python train.py --n_layer=14 --d_model=512 --n_experts=48 --experts_per_token=4 --d_expert=192 --d_shared_expert=256 --activation="swiglu" --moe_layers=[2, 3, 4, 5, 6, 7, 8, 9, 10, 11, 12, 13] --router_score="sigmoid" --normalize_top_k=true --routed_scale=1.0 --balance_loss=0.00292 --balance_bias=false --router_bias=true --shared_expert_gate=true --init_std_router=0.038 --lr_router=0.000252 --n_head=4 --n_kv_head=4 --head_dim=64 --vocab_size=27944 --norm="rmsnorm" --norm_place="pre" --norm_eps=1e-05 --positions="rope" --rope_base=500000.0 --rope_fraction=0.75 --qk_norm=false --attn_scale=0.125 --tie_embeddings=false --parallel_block=false --init="uniform" --init_std_qkv=0.0306 --init_std_o=0.038 --init_std_up=0.0438 --init_std_down=0.0438 --optimizer="adam_hyperball" --lr=0.00636 --beta1=0.9 --weight_decay=0.0 --lr_head=0.00374 --grad_clip=0.5 --warmup_steps=319 --schedule="wsd" --decay_fraction=1.0 --decay_shape="pow" --final_lr_fraction=0.0 --batch_tokens=131072 --seq_len=1024 --doc_mask=true --train_tokens=953300000 --steps=7274 --dataset="wikipedia_en"
Below are experts of layer 6 (counted from 0) of a mixture-of-experts language model. Rows are named router (the router's row for the expert), gate (a neuron's input weights, with its number), up (a neuron's input weights, with its number) and show model dimensions 128-255. Each number is 500 + 40 x the weight over its row's rms, rounded and kept within 0 to 999. Numbers have three digits each.
Before each expert's rows: "comes after" lists some tokens at least twice as common just before its tokens as in all text. This comes from a sample of Wikipedia text that the model never trained on. Tokens count by the router's weight.

# expert 12
comes after: ", ", "and ", "(", "\"", "- ", "with "
router:588475502556546527526458553511563547489532487477541504487435492518541565568482515445458492504599528479463546522481501483527493562486500515480502510512541467507444478469453474439415502500604493479586445515486492511483497498523554513495513535470447495488570468493456523451515465509525564492486516436475498478506440550463536530482532559473429463513497412541496570455540504538585486567524
gate0:527498453459469515507515505495541548554541585485462501517451530497478449506466506532534448524477528448551408424487480512528478533494587522534384524448498450425493457514491553466498490464530509463533519435483475453467479504544502489498504539526420514499484503501510531480527469508536528497490479453556449488430510434501452594450464479500494570550489437578498552469512441470500491532481
up0:465504515485505537542462504476513467472579494501532520478511492498529444462462460488458553426432485500538500528494483479498478560435486539551560498486521521483499520462560481608462423512440539451534522478505507511526460509566487506451607486481427449457478479572410527471445523502475496488483438507470506530556542548489519480495550528488515487521478500476493427451490575498488577536593
gate1:506496500522528484503457509565565484425411444503520535528478459557518473500487525527489499571514475478513501518494448453479515494482467516449511504593446505507508510526468509449534453410500501485457423574490543520482507517459483513473556512498464468494466490523551498528542440417505527539498562576499525549572511490556571499447490494499475483532531511438555480503487562489498497551553
up1:515457498452541538555518492491496539477452581529455553488531563551461497556516460509514442525507480503467441432494519516539483529526529458542437568452456481490565414577505506566494518546512472516525522503480521507576505499460491479511498543492488514469540500498550532519432489496480493568492573490516479483461454482533481560480588513487537464486532487507534454511493582518492505520450
gate2:506455545478472454416540502444498528479486586468479460474507494498442527493581480518508467450503530549476515550538516509512505488557473452462569537559458546491452492457428501490441495526502462567445429474509489477499530499453486500485486471523440484458490528440501477489509447452571492492470528481499508584473565506540525550499467495452481585497504518510547571492441478460526461474457
up2:432489451575488553629459473501520387623509464550484457536521543515523420553497443531535451582519514549474442551515503554524532395476505529450483463483512543511506463481463522539554517471494539496440446437511435540481496487450516476516433522490481498431480409452469513477458473574496468461533599537548580502434546487487525498558522484466478514478482432503495459616518496474494508474509
gate3:525452542487491462497539543501463524503490581527488529545562449493521444466550487579511514483501579541423548580521483502570465481494491483523481462536447463503518538536529470561424436460501441473543483476540449529483515535512474487444477576449512513496524496484401430531538547482487492588441523538466516534525525497512444513496533512538500496515527555485547522474458507547539563459491
up3:491483539566475605482431442467486536538481545566480481492531460502495525504474526516484560464484444439635504512512520512549460460502494528536472498510543451412463500479579466491494514452454465599457508500520491468460516502491543502533473494556568500448524502452504552521477508508523522543572480470543527475488540467491455532530540493415497454473498558544488465543532553490537578490531
gate4:474555493462401508522514459496451542482422596496549552482446449505503522571546517462492446454488548461506500500529416509511453510497450520453541455481538530486586483460371562476430515481462511526521486506496451460479455470505488517513513484471427492440456587492556460463512534438563512514552424437521558452489452564515498395533521503530536430476530472459558523530476498514521525553481
up4:546471513467559451505519524521476559500542521518517542486408502487452535406565544504484460485503529453459503510475461504516581468479502498561524409436475503498523541526485426477515462497500472422477574472468619474588488526489535487392462535471541488498527484497432507500473515518540533541500583499435473511444471567533508545531498487478506546479521517567576483427465525456515454462527
gate5:513468483471518532460513543480528581549553515527478568476506475489491506551425491498490490504518593468466560462479481537556536483565515502519439545412498494514538572520428531472538497499518485433471436499520552467477518567502474537490488516471540479496543492482558486492466489529562470540516481515511451485465471552488495556519553472449519440433534466493502580496571470503521554510498
up5:498530509469528562575583496472494521458472502543520426479534571506495498577466488470470479516455458423565435458561490480443493496461567504508477609528506510519509487495510516474575551462512494537460543496475554447516520487481538475455508496484466497537537518447494497517421506487508552472484526510489489511535502532438546482554427547512426575512555406494559482573489532473482504491408
gate6:485494503476530460494506599490464555494539435510443519535487485425433475465481523561467449482533575488564439509498501471483533478467478494489439507515518510484461542536504509486462405583497579532507580542524513487517512474491515536451500483499595485564528489504528498483450506503482470505498494438519526496540478492534543498493515510415490424479513515518465536455494419506483488460443
up6:435525523563463555537504427537493438520456497482498478511375507521443487523538466449502495476465505407407529505526510533598567457552563498551530484512489450527494454470509524543513466475494525442512535563509473428501466483461450443504510547553418395498522499360522538555446561561464497525557508535514565544453448525427581552471549480499479549531483465534565472491491481468492539534440

# expert 24
comes after: ", ", "the ", "(", "The ", "\"", "; "
router:551498544459455508454451500538512492468497490544437550448551433469562533549485521522501528473560470545454512468545457570542438524493474573544542460507489468515444461477530551461509445511582487471468526515564428452547500590466487550549499540587536498434542521509483435459500527568440501502521526498420516514543507472515563484439478507492434559482486512523559479502492518434541456563457
gate0:500498543562549518529548533539507529510475533430446486531561544501540561502554530540483527432532506525424516570525495418570468476570506525532546498478570508554465492556528520489502499547505575466489438562514511493534509517500447492550557542518508488491533460466502462511537494516503423486541524420546512585475526427579513531521568480470431603505472541482492480562398398549502509519481
up0:530473518479484533452526451521479480506451494493432499518557483492559520507466509488466511627585511556434474452583495522527470495460455431521444453523494528518502485580516528515410576456488465425507460505493429508534514601582484489517485496478529545474538523558479494567565472414457486538526607450527597502495530513494538476462587564436496555512535542520540512455502492524458496531442
gate1:509514591522491491470474445536471492455450579534494500505503456495466512520515516484477447448567488468466545506512475432590462506447487544483594462470449514457507479501551437505486499485549495499557496498537525488526540500515473504519494509544459492570510514504519531472591429440464453542531546539467540478503439406474510543498466545535529488500502566512578512555530553508507564545501
up1:521518468510513552531461551570530519513458505486450479525522517480489507571459537464567509434511523488505520488509493411508501475538490468440491508524435458456548534437564536454490552509572558569594527548472515540518572419459574511501520493511416547550507467484572482518536449504536493492502469497517513539484459534486487468450459534527476466418505514492482478590577538524489549520532
gate2:492530544512482581449497548500477486446551522508529507553432503544493584549524467472483424446531510431453464470551476534531526461501507544440553438460576445557516416485438438601445460530477506547467525496498549456505520600514524522486489476506501463529491607484482441551455554470460432556535480529475550516534533544485573468467472512549502488540443539533494524463515533403530567532450
up2:506531496533505445437494466453455540448513512480525480531522503470365430561506565443578524508449460484447546507472541478520513518553533496517430598558480544507475460562465521497494484556526486537494432384499510498507529461504480532521493560523516494568456492494532547480497568518579482446428534508495441507556537445496548512527516510505525514427550484508492517531487507506489395519515
gate3:511493586518577470433486514510495478524529499550489536490535492537463516504501467499435499512545566492499537465505496500536529474521518519529478471496490502530524484474554513479452469420508482568481472513492537569538504575536473503428495495542523435545563456533563439557563505469543520511470541554443520485538463469431491495465510553518456469505549491480578524545482431519543470440476
up3:538460492547566481464441461411500498551611514518481536505423441565497539493456457551452498419466490553501496540525436481544500450500449526506521478560454450522505468535525505507487505497470500594484484455496437548481485524508483509524494520534496531520447501597484420450574541506540480442497532541454438402494511451528461493449480502502534528493479543543519453476480443533504396456534
gate4:475492464521482500453539512441570531529440502558504473528525448465549500483539511581372484510524605495515515467457457510522508571569549515518539445476509470483442498536485490471506525427553525466462445392464407488499479516570533605498496514535498512521471428543497539553494428529521557528534546481464537556499575553486559453480446550430523536491492438529530478487499550546546530474467
up4:513533480569567472466483470471497570528506599447454462469470535568490566505527530462459564580461475548560500508548443549544476495481497537483521479478475430529561473506518513496500469526523450475512477488518453497519522499548443523469513492471469541448509488530557466544523520530442480502502499436537533526479437438485486517485555464538568496468550488451587499483480471437545449545506
gate5:524497507544471506477487531497580488508510602411420544545542547504525540551562535468514485523496557535407481512479526454523471498487527464533433433548422495572485484457545549439551497446508498536449517488471495527474501474577494521523503520460480505550494569483521511486459471554479475533561518496562499510563486436446534487536469481470453502468489466454491516448461511492459543458447
up5:555538481522525500577483498444509490472514495451465485570433492529569471431493508529501465522506494549558512504451452521505451505434506557556489519458612536521490490518494480504552491488484523614501482434521417454463485411496504516455476501617447497530440553490412422608523546487510551503502458458492607502566504462505558464493452436490551479502463545517515502519502466473572516517522
gate6:549458480455549513497576502505465481498487444513530497469565523509539552437566538482545528496501532531535473583544410465516504470545436509495541487478539513527432473549538518449521386441523517521510436489497444526521451537463575475509374495527499508503494513562462503566617510542456532422480562476451550540507521484494461477504537455437524419544573471551473425501553438522498531558529
up6:513466541430558479479525559539559556546456448549497508553509491540455554462536528419528457528473497575543464556543480445494499466455541535462477477509522480499502481507495521470471452446485578522472475522551441529590482501455553558480506479524476422562500481501455566503494507509464494481520581499431564520498453503509553511476564517470482468589483444531482499504527559489456415513495

# expert 35
comes after: ", ", ". ", "- ", ": ", "= ", "John "
router:467522551547497531487486488531578469424532525550515555464458474515464564506548545521536485467500497430464520526546460510493498491487547575459559488488512521494466543478418577497532488516540444496544500488491480493550502514481488509531480540484416413519488455471552465521553475458518502496424477536516411549516417444478500476503449518433479486522485462526525480568533513531509448511489
gate0:499449499444462449508474498513504469464514483524484458497492575537506524498539437526533460556451470496436501528542540566488514432428564509531489425501503557495424525540526471516592544517479527561512562506578512427514501552469485534463520450533407473511487449520552518541452492476491512539539476568451455462474437530505525515471517612527450528483484481480459457524498541542573493476438
up0:521467487498553523432588525545508511528493543516499521476546561502525443530414456540522394520527475470538542526497505554470456408495516520486479447464518495545502530564519448575504517483558502513516562522498496499463512507483550532534444524603522423479481423483507472496548597523487436536532421516459576489572506577531510455464467544574519449445487540538479545559553539419522513431485
gate1:438508452545481567556502536521469478525542512487507506487484555447494535509546550497449527492602476554472511497464498534531476473481471541459441509497566472437471535463500518552534469529522458521543493462522512545494517569448423436522468549429477483547438526447466497468585571509451524506528505507484525539528443440494439463538491491541514544514522454530497483544537537500595572534534
up1:525479504489569490506546429512482484460532537444455535557535515512495491493450531484536489450453469500550472478435546465420495479500476541523483474488466524484479492492518514532536456459441506590573493506503591465472561501516437493500543479578450497455501480528533544479447470509541488480495573526565520565447566512528541446410538490531413477446538539510440447530463497543504431514544
gate2:568524541564440534529484403532496522512470534523399569500525501446437555579625487455503484500436493526474530434557462516621563605563537511467450487506450491541519497452565457490553478512517513535510441510395461539525521489479506501546462562521547517482511596465490458508481519556495552526463462464576461453531485451451485586533480502443472501492514493489511477587457453492463472483540
up2:526492484482493502511517431506453494478540530559498575524465535527475465519544494478484482459455487511574450512538541474444487524476540469449546481528507497516491510439555486494543513433500403519475497491502485508496500440557484466440456456479473484522521573512468481435513437555459508478423528466554481484461557524525541546444488488531502433457461413515541499509518430525591484515510
gate3:443466421500504498573535572547525459518522506538506492521395462541517476519436513466466550541517483506550539471490453537484585469555491547502465585555470545482513457512531529561563555513499491488533562529520534532546460506408431430468519465562492550501503449422394467523556474486425497473470504459415522501502459546506511481460541517511473499470506561483468498507524507451514522422435
up3:497479493554477519554509521505540423533482480515504454524541439520497473497511547566567414512593452424456562493446494526523525531500561519504479495522512457596454510472521502446442531472445540521471559584490479567525458457503482534469551507485473484500442491477481486526502526543465494456454552549492493527499505538554538560452493511535475552503502463519541506525506489583530534492459
gate4:461481559510536526503498451517494539575528469515475490486519429514549529522511625478493546452481530472448521473523446488437457560566511498492497513552574522487472525502542532466466456558482488557461507531399501581480469454492534464478467539509536447532626505431551580504514528495438530481506482474536470544480520516407560513534532503518456483476444440528503471490507523502508484495536
up4:489512512537457487493550540479480526549523425520527458493551476417543527464491506441478444519533479407511483516451546533484439444499487535523497477431517595472482475464499524438536540526502518529426540529525489507458511497535469535490449446492460473540479491462571414462548534492520445500548478521558519503535504534478490507551512536538485469476533524518487560610496499503488436453491
gate5:518475548535586440446518512512466479508511497582532446466460456515450487457483560483490522470547555436457476447511504518412499537444452545510549466468576513444449482533483513440495462465531486562473465472454584442549447502534498577459441474539494506483453569576484526527545529473539526496456501441455492554524508462510518518406467460480494416503543457422525546475485510441514397443433
up5:467555518534534494495584519526485410460516468541591516543466504534453522482484518480528528466510503521526438470485535475476498497544483560439501499506557572430481474387616594462496525481473542505583486444495584470510440518501475561448419474572555531488565520455525500440519526518583526489523508473483457521549422548483476486422498452486501459465487482522469504457539471415482468499452
gate6:385499523476539513500579514535550494498539509529560493484460437489540453461514527536499467590559492482492561491490452525462541425505528526558468543522469486494483526555459567451467547506526480462525487538426450533493477510478502504483527541580477514568467481505467505484547560498457454590465542530522480522510443453437438500449505490440506436537442499481495533435487558464526499470545
up6:557501431540472600558524486549639467553467516493544548590454555580470517487499529485525466520568446526531548471527488552365429558487528540508504493488418493451469479577441487487540506473514445460517464556467589440512450525473414460495485463471487480511415511497481572473512542527512516592486562527493493508464504497531503506487478503449521463442521493597514443541546544525571555504426